{"n_layer": 9, "d_model": 128, "d_shared_expert": 0, "moe_layers": [0, 1, 2, 3, 4, 5, 6, 7, 8], "balance_loss": 0.00056, "lr_router": 0.000989, "vocab_size": 4096, "tie_embeddings": true, "optimizer": "ademamix", "lr": 0.000728, "batch_tokens": [32768, 65536, 98304], "dataset": "wikipedia_en"}
Below are experts of layer 5 (counted from 0) of a mixture-of-experts language model. Rows are named router (the router's row for the expert), up (a neuron's input weights, with its number) and show model dimensions 0-127. Each number is 50 + 10 x the weight over its row's rms, rounded and kept within 0 to 99.
Before each expert's rows: "mostly gets" lists some tokens that are sent to it at least half of the time. This comes from a sample of Wikipedia text that the model never trained on.

# expert 1
mostly gets: " on", " were", " from", " with", " to", ".\n"
router:40 52 53 44 48 41 63 59 37 32 42 51 52 34 62 51 46 45 59 48 57 48 53 46 25 59 41 46 62 58 54 59 53 54 48 53 51 40 76 53 28 36 41 43 37 52 50 45 67 52 40 39 49 52 30 55 47 41 44 47 50 67 57 45 49 64 52 77 63 61 45 49 62 43 53 56 42 67 47 31 53 55 53 32 56 51 51 47 36 57 45 41 41 58 42 43 48 38 31 49 45 47 45 28 58 51 62 54 39 50 52 63 52 58 46 77 42 48 37 31 49 51 52 38 57 40 31 56
up12:52 50 48 45 44 43 33 45 51 50 47 50 54 54 52 61 47 52 39 50 60 65 58 53 52 55 50 37 42 27 38 39 49 36 62 60 49 67 45 53 50 41 55 52 57 55 46 73 47 51 34 41 51 42 56 38 53 61 47 43 48 63 53 59 38 52 44 56 41 45 58 40 35 56 47 39 62 68 49 43 37 62 36 56 58 47 64 44 61 44 66 66 42 63 62 55 58 58 60 58 72 46 22 45 42 53 42 60 66 72 53 56 53 48 55 46 54 62 49 79 72 60 36 39 48 49 39 47
up13:68 55 48 49 41 44 41 44 63 42 75 53 41 47 64 59 54 52 53 39 46 54 54 60 41 63 52 51 62 59 42 59 45 47 40 47 59 53 44 51 63 32 41 52 61 56 51 54 39 46 41 59 47 50 54 57 52 78 40 56 59 30 48 47 42 48 49 48 42 43 56 42 50 39 58 54 43 29 36 68 26 47 47 55 51 65 31 22 60 36 59 51 44 42 44 42 49 68 53 27 47 40 47 61 52 63 46 49 63 48 37 53 57 43 58 53 62 50 55 42 37 39 58 43 56 53 43 72
up14:44 62 61 43 61 42 55 69 47 81 55 49 43 65 64 45 59 58 70 40 35 31 47 66 53 34 38 44 56 46 24 30 39 66 55 46 52 52 54 35 62 44 48 59 47 41 43 60 45 64 56 58 57 30 45 42 54 50 52 44 49 49 53 46 66 55 48 52 58 55 47 54 44 48 41 44 42 39 50 56 59 53 46 43 50 49 50 56 59 47 46 49 35 43 47 52 53 44 39 46 41 71 46 58 41 48 56 39 29 45 28 46 33 48 40 63 53 36 58 44 45 44 54 52 58 69 62 67
up15:51 43 56 43 19 62 53 37 42 53 63 59 53 53 44 59 48 39 39 35 62 48 58 45 54 53 60 55 47 47 42 55 57 39 71 36 54 57 32 47 49 44 45 39 56 52 58 40 41 74 75 32 35 46 43 56 47 45 62 43 53 30 58 52 64 41 55 43 31 45 51 28 53 50 42 60 48 47 57 60 59 58 51 48 51 33 56 52 60 51 57 42 43 42 55 71 61 47 39 60 57 59 62 55 42 46 49 44 57 66 62 62 53 33 45 51 38 43 57 50 72 51 55 48 59 40 58 35
up16:53 61 57 47 51 54 69 55 53 54 47 47 62 50 60 34 42 57 55 55 53 42 57 44 60 46 48 56 52 50 39 27 33 49 55 61 53 62 42 52 51 60 41 51 47 57 54 48 48 41 66 41 48 58 73 60 56 48 49 21 39 49 52 62 40 59 51 52 39 61 56 39 56 42 46 33 66 45 47 49 67 49 42 49 55 49 48 44 38 56 44 48 35 56 52 44 42 57 42 56 54 47 38 71 48 42 42 56 49 59 38 70 35 49 55 35 36 64 63 51 85 39 65 42 32 47 28 41
up17:56 57 55 40 66 43 68 42 51 54 52 44 37 51 49 71 27 50 80 38 48 55 48 44 67 34 44 50 33 33 35 49 46 61 48 50 54 47 62 66 44 69 65 49 35 51 67 50 52 65 32 46 49 43 36 58 41 28 49 51 39 55 50 48 34 53 42 52 55 58 36 63 45 54 53 48 44 47 45 52 46 49 60 60 49 49 59 45 34 69 50 45 44 52 53 40 38 52 44 44 44 59 55 38 55 54 43 48 56 52 40 48 56 71 50 44 38 41 35 44 49 69 61 33 56 59 35 57
up18:32 53 59 43 61 50 69 46 52 40 63 45 50 47 60 54 54 64 54 46 51 44 42 70 52 65 39 35 41 44 62 43 60 50 33 67 35 70 40 59 40 59 51 44 47 57 67 54 48 53 58 49 68 64 51 40 40 46 73 56 55 39 35 63 31 46 48 42 52 56 81 49 42 56 48 31 45 48 41 40 50 44 35 41 51 48 34 41 46 52 51 35 44 49 40 65 48 55 61 51 49 44 48 59 44 23 41 48 45 48 48 47 46 49 56 59 54 55 65 48 43 61 65 33 50 48 61 56
up19:51 47 33 37 42 40 43 55 46 62 51 55 38 61 84 42 59 50 43 66 69 60 38 34 47 38 51 42 37 45 35 49 41 58 43 64 54 70 49 66 44 47 65 43 46 57 70 50 43 49 49 35 60 58 40 49 58 45 57 35 53 50 61 55 52 53 56 39 41 59 70 44 51 55 41 40 50 48 67 41 56 53 53 48 49 46 51 47 49 37 61 46 55 34 42 62 70 50 37 57 39 52 32 58 52 39 46 38 60 50 50 44 41 68 54 59 61 56 60 65 50 47 36 53 61 39 36 69
up20:36 56 48 57 44 52 57 46 43 50 67 39 34 57 44 63 42 40 49 33 52 52 44 72 50 46 52 44 37 53 53 63 61 57 33 65 51 62 49 55 49 68 41 53 46 47 56 25 35 50 54 37 54 68 42 46 50 48 71 70 55 44 63 58 48 49 34 57 51 57 40 60 50 40 45 49 47 34 61 62 49 49 61 47 41 63 31 54 45 46 21 32 57 53 55 42 65 51 47 50 65 52 44 48 52 43 49 48 63 68 46 48 52 42 55 49 51 37 47 48 71 60 45 69 51 48 66 69
up21:47 35 51 57 54 58 55 55 44 48 61 58 37 47 58 52 59 44 62 36 49 34 42 47 39 59 51 43 65 36 49 55 50 29 49 44 47 47 36 46 66 58 62 46 50 48 48 55 62 58 67 45 70 57 52 47 60 53 78 54 44 61 60 61 53 42 55 48 24 59 52 52 42 61 35 30 52 46 30 40 55 28 41 48 54 50 27 51 57 46 63 48 45 50 54 57 47 38 42 54 49 62 45 52 30 39 38 39 73 48 52 47 45 72 53 53 66 47 53 53 69 43 44 47 40 46 59 53
up22:54 59 40 51 24 46 48 42 55 46 61 43 63 67 51 52 61 67 52 64 64 66 58 67 47 46 55 54 45 64 50 40 44 53 44 68 39 46 55 41 52 75 33 45 43 49 56 43 62 54 67 44 39 40 52 61 34 48 36 43 38 43 25 61 42 54 40 49 69 49 72 66 53 51 59 55 34 42 39 51 42 57 66 51 54 49 37 38 55 38 55 28 59 46 52 59 59 63 51 66 35 51 72 55 54 52 50 53 53 44 47 51 48 53 58 56 49 47 55 60 45 55 56 46 43 52 49 37
up23:53 44 42 39 63 65 56 50 46 64 69 46 46 52 67 48 53 58 55 61 48 62 53 42 51 43 59 55 60 54 57 41 48 58 61 43 32 57 45 52 57 58 41 56 55 65 46 44 50 64 51 56 52 41 48 49 54 40 41 62 68 38 62 37 63 40 35 30 49 57 52 40 40 39 54 26 63 39 45 40 60 46 39 60 42 46 32 58 40 50 42 46 63 57 51 50 56 56 58 48 53 64 66 55 63 40 37 51 67 54 64 36 58 84 63 49 53 56 38 38 51 49 43 63 56 55 60 29

# expert 0
mostly gets: " the", " The", " this", " This", "\"", " —;"
router:54 63 48 41 64 42 55 44 46 42 59 57 49 44 59 51 53 42 69 33 60 48 50 56 37 40 43 60 37 41 39 60 49 57 45 41 59 46 75 46 40 53 64 57 32 42 48 42 70 55 49 43 42 47 34 58 40 52 42 46 42 63 69 35 45 60 46 69 51 58 37 50 56 53 50 44 42 52 41 50 54 55 52 37 48 53 68 44 36 58 52 47 45 47 37 42 43 47 31 42 57 53 38 24 47 54 51 51 55 44 47 54 67 60 57 62 46 31 40 34 57 59 63 29 38 43 25 64
up12:44 49 56 63 49 69 52 50 56 66 40 57 49 56 45 39 54 54 34 63 44 51 24 48 40 45 62 49 49 41 81 35 48 47 56 33 42 62 43 56 46 61 56 49 46 57 60 48 34 62 54 64 58 61 61 40 62 46 49 49 33 45 56 42 44 53 54 50 39 74 66 51 34 53 34 40 64 38 61 52 65 64 44 75 47 49 44 49 46 43 49 54 46 44 39 65 40 57 58 59 58 50 48 59 44 52 47 49 53 36 45 61 27 57 43 42 52 71 60 43 46 46 40 57 46 37 59 47
up13:51 51 36 65 44 39 55 67 36 50 35 33 42 70 55 45 67 46 42 49 53 58 61 44 27 69 40 51 61 45 49 56 56 45 61 68 34 57 38 35 61 52 59 40 59 41 66 55 55 48 39 68 53 56 43 29 58 56 56 49 68 45 51 53 56 38 38 39 54 33 65 53 41 40 57 50 52 56 53 40 54 54 48 56 30 34 58 35 51 61 51 41 60 50 57 52 62 40 49 48 34 51 48 57 53 38 47 39 59 29 62 60 42 59 46 37 47 45 40 38 56 53 42 50 62 55 43 37
up14:42 47 38 73 46 76 62 60 60 62 47 49 55 52 44 59 36 61 46 73 46 57 34 51 39 49 41 55 42 54 68 57 48 46 43 53 36 44 56 54 50 36 61 63 68 42 54 47 42 36 38 44 40 41 69 39 46 51 44 51 40 56 50 51 60 56 46 45 61 40 48 37 37 33 50 57 65 59 65 49 51 51 61 62 52 48 43 74 42 48 39 60 61 54 48 56 61 40 56 51 46 59 60 48 53 29 50 39 58 40 42 28 45 46 54 65 48 62 65 45 45 61 40 70 53 47 60 38
up15:58 46 38 48 38 41 54 69 56 36 21 43 59 49 45 53 68 67 36 47 62 45 69 58 42 53 52 58 55 39 43 42 30 59 51 59 44 42 50 68 53 44 52 54 61 45 40 48 42 44 53 52 48 47 62 46 62 44 39 54 60 52 46 53 53 56 36 16 48 37 52 47 38 52 67 53 57 39 48 49 51 51 70 52 29 39 60 50 52 48 49 39 60 35 40 49 47 55 52 49 32 52 35 43 29 58 65 43 52 34 41 63 44 68 41 41 43 60 49 52 46 41 43 49 63 38 56 58
up16:37 65 52 65 45 59 57 63 43 54 50 54 55 33 70 49 48 52 58 47 71 59 54 50 46 52 42 38 48 53 46 55 43 53 51 52 53 62 50 60 60 56 50 35 53 55 43 46 67 46 52 44 46 51 33 28 51 53 61 66 41 52 61 66 57 37 58 52 59 52 48 54 62 42 61 50 43 37 53 35 54 34 57 79 63 52 53 34 38 44 59 55 61 60 66 48 55 43 68 60 52 60 51 54 51 35 39 28 38 33 70 40 60 49 39 51 38 46 54 59 47 47 48 69 54 48 72 59
up17:51 41 48 53 55 45 56 50 37 41 51 43 60 53 46 58 36 62 40 49 59 44 67 46 44 66 45 34 71 41 49 27 56 51 47 49 61 50 49 28 56 55 41 32 48 48 33 54 52 40 55 41 45 30 56 48 67 39 46 38 53 41 51 44 61 62 71 61 71 51 50 46 67 40 40 53 39 44 48 23 64 43 51 58 45 47 44 39 67 52 30 32 48 54 37 40 57 34 55 49 47 55 55 62 43 44 49 37 47 41 45 45 50 58 49 56 39 42 41 52 37 51 38 48 68 67 58 46
up18:59 63 39 56 43 61 50 57 49 41 54 57 41 41 51 37 79 45 42 54 67 65 39 40 56 47 68 46 40 63 61 45 36 38 53 47 45 58 48 46 51 55 49 58 59 42 48 52 41 35 56 52 36 45 49 39 31 55 71 60 40 49 64 49 49 76 65 43 40 40 49 68 46 58 28 52 48 34 65 39 56 52 33 50 58 35 50 42 71 41 40 58 54 51 54 42 37 58 59 54 61 59 43 62 51 49 60 58 40 51 33 48 49 39 49 66 58 44 47 62 46 55 39 36 54 53 43 43
up19:60 54 33 50 45 66 35 34 74 52 63 52 50 30 55 47 46 50 54 50 61 72 38 63 47 48 47 51 66 37 68 50 49 48 50 46 54 67 39 51 58 38 48 46 59 58 69 26 42 58 55 57 54 47 62 38 46 41 41 53 50 50 54 45 49 50 61 25 45 40 55 42 61 35 51 69 38 44 55 53 39 43 59 49 32 45 56 44 53 51 51 63 51 37 73 36 54 60 61 49 61 55 64 55 45 56 38 57 45 48 42 45 50 54 37 50 60 65 45 74 47 51 63 47 38 46 42 47
up20:43 55 54 59 38 59 63 57 61 37 54 39 57 43 49 66 51 44 48 56 49 66 53 52 51 62 52 45 58 64 38 44 40 68 51 50 35 44 55 51 58 56 19 35 51 38 54 41 62 51 58 51 27 61 31 53 59 58 35 39 45 36 32 63 57 48 62 41 40 38 53 43 41 64 46 50 36 48 45 52 44 68 55 59 59 32 53 52 35 50 39 49 53 43 48 49 44 68 42 56 58 48 58 42 33 41 69 42 44 44 56 62 45 51 38 68 61 52 42 60 51 63 49 59 73 58 50 51
up21:60 56 52 73 53 42 47 57 52 54 35 46 41 49 44 58 64 54 54 58 51 50 49 42 37 51 37 54 50 41 38 32 34 61 60 54 43 56 51 47 56 53 39 51 52 34 58 56 33 58 55 47 50 56 63 39 38 58 66 56 52 52 54 64 48 39 62 43 46 35 56 58 50 60 54 44 41 30 59 51 45 54 56 50 46 51 48 48 52 71 40 50 76 51 36 51 28 36 57 47 50 63 58 55 52 59 18 74 46 40 48 48 30 26 47 41 70 48 61 47 60 48 62 57 49 57 42 48
up22:64 50 44 49 52 49 64 37 50 65 51 46 49 62 60 59 47 57 44 56 44 61 65 60 47 40 55 51 73 47 40 11 60 56 57 54 42 41 41 54 44 50 64 65 48 49 40 50 58 42 52 43 26 54 66 62 45 42 48 43 50 44 47 56 51 49 53 44 51 66 38 67 49 32 43 56 42 45 68 58 49 56 43 57 50 66 52 50 44 65 56 45 39 67 52 47 59 61 52 51 50 47 48 71 28 34 43 46 72 69 41 51 59 53 51 45 46 34 63 48 42 57 49 39 68 47 45 48
up23:37 72 45 57 26 62 41 59 44 40 47 59 46 49 58 43 40 57 58 55 39 48 36 41 52 51 47 57 52 39 43 48 50 55 47 78 57 51 54 41 50 43 47 41 44 56 55 56 48 58 50 53 43 71 65 37 46 40 47 39 50 49 24 43 36 47 52 49 52 67 57 68 42 41 46 45 50 41 69 36 46 40 34 50 57 58 64 47 54 43 30 44 52 41 57 54 46 58 54 63 40 63 47 48 48 51 49 40 70 70 61 35 44 56 34 58 42 49 52 61 29 53 57 65 28 59 53 42

# expert 3
mostly gets: " States", " United", " York", "enn", " France", "av"
router:36 62 58 49 63 38 54 53 51 40 45 36 55 41 57 50 40 46 72 38 50 44 47 44 39 45 60 39 38 50 36 51 53 53 40 40 60 47 61 54 41 70 70 62 32 60 64 54 72 60 43 42 35 38 29 62 33 43 45 52 44 48 64 60 33 54 61 67 55 62 48 50 46 53 57 56 61 58 44 49 51 62 63 47 36 47 50 33 38 57 46 51 39 46 43 47 36 42 47 48 51 55 42 36 48 56 38 57 54 43 40 64 68 51 52 61 53 46 36 36 44 58 54 37 49 41 27 65
up12:36 31 63 47 35 52 36 58 50 53 49 49 52 53 39 56 54 54 66 59 58 44 55 20 55 59 49 45 57 46 52 40 65 62 43 37 53 44 35 56 42 44 42 56 50 35 63 41 50 57 41 36 42 51 53 41 66 56 53 34 38 48 53 42 66 32 49 31 43 60 43 49 46 53 46 37 58 41 60 54 32 46 58 58 55 60 55 47 73 62 40 56 49 45 51 61 63 65 53 53 46 53 38 56 41 26 54 45 41 74 47 63 55 42 46 49 51 69 54 72 45 45 63 36 56 52 59 50
up13:59 48 58 28 55 68 52 56 41 48 55 66 40 53 39 53 50 40 61 56 50 61 62 43 53 51 39 61 55 38 50 77 56 56 68 49 51 44 65 56 31 41 55 46 58 34 35 41 47 42 41 42 57 48 53 52 62 35 46 57 48 62 61 37 58 62 29 49 56 53 31 69 71 58 50 35 39 64 55 48 59 45 48 47 57 46 50 63 35 52 61 23 40 77 48 50 49 53 36 51 56 47 51 30 68 43 57 42 53 58 55 51 46 60 48 48 42 52 43 46 45 48 56 41 50 56 41 57
up14:50 47 34 66 38 56 46 46 51 38 44 58 48 60 34 58 65 52 56 49 40 53 49 40 59 53 66 57 47 47 45 33 69 45 64 50 33 55 52 47 61 52 24 58 46 50 41 61 41 53 59 46 68 39 45 55 51 60 53 66 43 33 27 49 71 36 46 50 36 56 35 50 56 51 43 54 45 49 48 49 33 46 45 59 50 40 45 42 42 62 53 43 54 41 60 41 43 60 39 43 59 53 51 66 45 47 68 71 42 28 36 44 49 33 43 47 46 57 64 44 42 39 54 45 61 64 58 30
up15:53 39 28 58 36 42 55 50 66 52 56 67 47 57 46 38 47 42 42 54 43 49 57 73 43 46 43 62 47 47 67 44 38 43 65 58 63 44 44 45 57 35 37 57 50 52 63 42 39 51 49 43 40 59 48 36 45 57 58 47 60 48 55 27 39 30 54 50 54 44 65 57 26 54 47 42 46 29 58 39 46 64 46 63 36 40 52 44 58 35 45 40 68 43 42 39 36 55 49 55 52 49 39 43 47 49 56 49 44 53 45 60 38 59 54 32 51 64 51 44 32 30 36 48 31 45 36 54
up16:52 44 40 54 41 46 34 75 52 46 58 67 39 49 40 44 57 43 57 44 45 59 41 78 70 53 63 45 33 57 37 48 58 49 59 46 52 69 67 51 52 53 48 58 53 48 52 44 55 50 64 52 39 51 86 52 38 73 48 40 56 49 45 45 63 46 43 33 66 70 55 45 46 52 50 46 36 46 45 51 62 55 41 40 45 52 50 55 62 47 79 49 48 37 47 44 44 60 48 44 41 45 49 52 36 43 47 40 46 53 67 53 43 51 55 56 77 58 64 44 46 50 40 43 53 55 46 51
up17:56 55 47 38 43 44 50 72 57 41 43 66 50 55 63 77 45 46 49 51 51 46 46 45 61 63 26 55 47 55 51 66 57 41 62 64 23 55 49 49 41 55 43 40 41 62 37 44 51 45 51 59 53 61 48 58 48 54 41 52 50 51 58 53 26 43 49 36 52 38 54 59 49 30 56 50 46 44 50 51 55 58 65 49 65 46 47 69 54 54 35 49 68 30 47 38 67 68 53 38 53 48 60 59 39 57 67 59 30 54 53 53 57 69 34 46 50 43 43 53 58 57 37 44 33 52 50 39
up18:61 44 55 42 58 44 50 61 79 52 51 60 59 38 42 60 48 46 28 62 45 52 50 51 31 66 48 60 56 65 49 41 64 46 46 53 40 37 52 58 65 47 49 63 42 37 65 56 52 41 55 45 38 60 47 35 70 59 57 39 46 49 46 43 51 57 66 56 37 36 62 46 69 45 41 52 19 60 57 42 48 48 65 31 56 48 55 54 63 50 57 40 63 45 29 33 66 48 42 45 41 39 45 50 52 63 49 49 53 60 53 41 51 41 55 45 49 58 57 63 49 41 47 50 67 36 46 56
up19:57 33 42 63 38 52 57 54 61 43 50 49 37 57 55 37 39 40 52 65 41 63 51 52 43 53 38 78 65 60 55 34 40 43 32 63 64 47 62 44 67 55 56 39 44 37 35 35 46 42 47 55 43 73 53 57 67 42 45 48 37 50 43 55 40 52 56 48 55 54 34 48 46 50 46 53 48 51 60 43 47 27 49 41 76 67 32 53 43 51 65 32 55 34 68 48 51 50 39 59 50 44 43 62 60 40 52 49 39 44 45 54 44 48 37 57 52 44 53 50 45 64 42 57 54 46 47 35
up20:37 59 60 45 53 59 59 59 47 50 53 49 37 45 69 40 38 48 50 51 55 44 34 50 52 58 48 58 37 49 54 56 61 56 51 54 53 34 37 67 56 30 39 54 59 50 61 54 41 55 56 45 53 54 55 45 56 57 45 46 47 66 52 65 53 70 48 50 40 62 76 48 78 40 63 61 59 60 35 60 51 42 60 63 62 63 61 46 49 42 53 42 45 52 41 45 38 52 29 37 48 48 57 73 66 50 36 35 39 54 27 30 62 34 41 50 58 42 60 52 59 44 50 52 41 44 53 52
up21:60 44 48 47 46 53 50 44 51 60 35 55 51 36 50 52 50 41 43 47 35 51 49 43 62 72 44 46 64 35 40 40 48 43 39 56 45 46 61 51 73 63 60 52 46 63 47 78 57 45 40 66 49 75 50 33 59 60 50 42 82 54 57 56 31 43 64 62 45 41 51 62 52 61 34 54 55 35 51 48 51 43 59 53 46 39 45 53 42 62 45 47 63 47 45 46 45 57 65 59 68 39 60 42 50 42 51 33 45 51 47 57 55 54 37 42 49 52 55 48 56 53 56 54 59 76 71 49
up22:35 52 47 59 49 47 73 58 49 61 45 53 55 41 54 47 40 38 44 62 57 68 44 51 47 59 42 59 57 36 60 45 43 44 70 56 29 49 57 57 47 41 34 61 56 57 62 37 46 46 43 35 55 52 47 56 25 54 33 40 58 60 56 39 53 78 31 47 68 43 48 28 51 58 47 51 35 54 56 59 56 36 48 51 58 52 42 63 66 46 51 63 57 43 45 53 50 49 43 70 43 50 48 54 71 41 47 49 57 52 65 51 53 40 51 62 44 52 64 39 48 68 45 62 68 46 47 45
up23:55 39 56 48 65 54 56 50 53 63 62 47 46 58 24 57 51 48 46 45 53 54 35 52 51 47 54 58 49 59 57 47 59 50 48 59 46 55 57 64 44 26 40 56 50 43 52 44 52 57 63 56 45 56 59 44 59 47 70 33 71 51 33 45 65 53 38 50 50 45 67 58 61 39 49 66 33 57 45 46 31 34 61 46 36 65 42 49 44 35 48 51 56 35 36 36 46 51 51 34 51 58 61 50 47 33 60 28 67 68 35 43 54 64 47 47 46 48 55 48 47 30 28 54 58 54 48 50

# expert 2
mostly gets: " ro", " qu", " ex", " gen", " ch", " inc"
router:55 54 61 43 59 51 67 53 39 40 41 50 49 40 56 49 36 43 70 47 45 53 49 40 60 48 49 51 41 30 39 56 43 50 49 45 48 52 68 51 34 53 53 48 37 49 57 54 53 51 34 38 39 38 36 64 49 33 43 56 55 73 64 61 48 61 41 75 61 67 40 50 68 36 60 41 56 54 50 49 54 55 53 50 40 45 61 41 35 73 49 48 43 55 35 45 45 50 35 51 44 53 45 29 53 55 43 57 40 51 49 59 52 66 38 61 38 42 23 43 42 57 52 46 58 45 25 57
up12:55 70 49 36 50 61 62 50 44 42 32 43 22 51 61 38 53 45 53 57 57 50 38 50 34 57 61 49 45 44 53 66 48 49 69 37 51 46 49 45 52 49 40 42 65 54 51 43 56 44 59 46 57 42 47 65 66 54 52 30 57 23 50 36 72 43 60 45 51 39 47 42 43 56 58 49 46 56 26 50 57 37 36 52 41 54 45 63 58 42 35 42 52 37 37 39 50 34 50 61 60 68 61 48 49 57 38 36 42 61 43 46 36 58 62 60 60 58 47 38 55 59 57 64 42 58 51 48
up13:51 41 48 39 73 55 52 54 69 58 70 39 56 62 50 50 48 57 43 37 57 41 49 47 47 53 31 41 64 42 60 49 36 29 46 49 42 51 39 37 63 50 39 50 42 40 56 48 62 36 53 37 43 55 51 30 34 48 52 38 52 45 56 46 58 60 54 57 60 39 31 54 47 50 44 59 23 49 46 48 47 46 52 63 47 39 53 41 50 38 61 45 70 59 53 66 55 63 45 63 51 64 63 53 49 41 34 69 73 53 53 37 55 61 74 33 57 58 41 52 50 43 49 56 53 55 56 49
up14:39 59 33 81 54 53 59 48 51 57 50 54 49 53 37 44 51 52 53 36 35 38 59 53 61 33 54 26 35 45 44 41 42 48 48 52 30 64 50 52 54 42 33 53 68 47 47 59 60 40 45 55 48 53 43 61 62 42 48 56 51 40 53 51 64 38 44 53 70 49 47 42 51 48 43 37 63 58 38 26 53 33 55 63 43 51 60 70 72 61 47 64 54 42 47 49 53 60 50 67 59 35 59 57 45 43 35 46 66 61 48 65 48 45 39 48 53 65 40 46 48 52 47 66 52 53 56 57
up15:59 60 52 57 51 51 36 49 64 62 41 61 58 67 67 46 41 35 44 75 53 43 50 35 45 60 52 35 40 55 52 56 52 55 73 42 49 63 59 35 52 51 49 61 57 57 73 34 49 45 52 59 43 40 60 59 70 56 59 37 43 39 53 35 50 50 37 51 49 61 56 57 47 46 53 47 38 49 34 34 46 56 46 56 27 35 50 44 57 48 44 43 43 49 52 41 52 52 52 38 50 47 69 45 63 60 40 62 71 62 61 47 45 52 31 60 67 61 64 42 54 68 39 51 45 42 56 42
up16:36 65 40 45 39 55 33 52 47 37 71 57 59 64 59 55 49 52 62 60 54 48 36 50 47 48 48 55 53 71 61 59 45 35 52 58 33 44 62 47 53 56 51 51 43 42 41 46 54 46 53 55 47 47 58 52 50 32 53 49 36 49 45 41 56 44 36 46 50 53 50 57 45 56 38 54 42 53 46 57 67 50 49 43 37 27 50 43 54 41 39 43 61 48 70 43 85 53 53 31 57 42 49 37 40 38 58 34 67 59 77 52 45 44 66 49 63 49 42 50 67 49 42 56 38 40 60 32
up17:46 62 39 58 45 37 42 45 47 52 41 58 74 72 58 65 41 32 42 60 50 44 36 71 45 60 53 50 52 56 58 45 47 61 52 61 56 42 51 39 56 34 38 63 42 43 62 47 50 60 42 58 56 43 44 53 56 44 55 82 55 46 75 52 57 40 49 52 43 70 34 43 44 44 36 52 49 55 53 50 51 54 31 58 36 40 55 26 47 39 42 43 46 43 45 44 39 42 41 54 64 36 52 52 46 42 48 56 49 31 54 53 41 36 63 40 61 52 57 41 60 58 62 41 53 52 42 68
up18:61 58 47 44 47 38 48 34 48 37 69 63 52 48 49 47 51 38 61 36 60 56 58 62 57 52 51 64 68 47 52 53 63 27 52 39 50 50 38 53 41 48 43 43 69 54 61 43 40 52 39 50 59 55 63 42 50 53 49 42 49 60 40 39 51 57 56 48 52 31 51 40 67 56 42 69 44 47 50 50 49 53 43 44 48 42 56 54 81 53 41 41 49 61 52 71 62 58 69 35 38 47 47 52 48 55 27 37 70 65 51 46 53 54 38 42 44 64 67 35 27 54 50 47 64 56 52 55
up19:37 49 41 55 66 61 46 36 71 69 52 54 53 50 39 60 55 41 53 47 57 39 57 51 56 50 48 56 37 58 58 44 52 58 43 47 53 61 37 44 51 37 49 59 45 54 47 27 60 46 50 39 39 64 46 37 56 58 61 48 50 45 60 46 49 52 47 50 56 58 41 53 52 48 55 51 47 44 38 41 51 27 63 66 66 74 61 61 56 42 28 45 47 53 67 41 70 49 61 36 56 63 43 30 51 42 42 40 37 51 50 44 50 54 64 54 55 42 46 27 46 53 67 26 28 52 39 51
up20:69 53 32 59 46 55 63 60 54 44 60 49 33 64 40 50 55 51 63 61 39 59 45 50 50 54 47 49 53 54 73 39 80 63 30 57 70 63 52 48 51 63 56 51 34 46 54 36 42 39 45 39 41 50 40 38 59 41 35 38 44 50 53 64 56 54 64 56 44 56 50 55 35 56 36 62 61 46 67 38 44 69 51 51 44 62 54 37 57 45 57 41 54 42 53 54 42 52 59 32 70 48 46 59 43 60 67 55 52 59 41 45 39 48 42 49 55 45 56 59 73 60 64 49 47 47 50 37
up21:44 49 70 40 43 42 58 49 43 62 43 54 60 55 37 53 57 45 58 35 53 43 52 52 35 51 41 42 50 49 52 54 41 16 69 46 40 71 39 35 57 52 53 45 47 44 64 44 50 49 42 42 42 57 46 56 51 55 54 32 66 60 71 43 39 39 38 58 54 35 52 20 56 54 50 70 38 44 58 51 52 52 53 36 48 60 41 52 46 36 49 60 56 59 60 43 52 61 35 50 42 23 43 56 58 40 57 49 55 62 55 49 41 50 47 46 54 58 49 73 41 53 40 59 46 41 63 35
up22:35 67 37 47 45 59 57 40 69 39 66 35 45 60 35 58 54 56 52 41 60 38 44 49 41 48 45 36 57 44 33 58 60 47 59 53 45 56 80 54 50 63 58 42 60 59 55 50 60 55 60 37 63 39 54 38 48 43 51 35 47 45 48 51 48 50 54 52 57 48 46 72 62 53 47 51 51 48 49 53 43 48 64 35 45 57 63 50 36 48 43 48 43 60 64 39 32 49 49 49 66 54 55 17 44 45 47 34 46 32 56 32 65 53 68 60 52 52 61 35 49 52 52 43 44 32 51 58
up23:28 60 39 48 61 45 53 36 59 60 38 55 58 50 41 42 51 73 42 73 46 59 28 45 41 50 45 57 52 66 62 30 43 49 54 46 67 52 49 56 51 33 65 55 52 45 62 64 47 62 56 51 41 53 52 37 52 47 41 37 46 38 51 44 50 47 54 67 54 35 41 22 41 58 45 49 42 55 48 49 44 43 58 60 47 60 36 52 60 52 44 53 60 61 63 57 50 70 59 56 67 44 44 48 58 28 40 57 50 45 46 45 43 39 41 49 47 62 38 54 35 64 38 36 58 32 57 41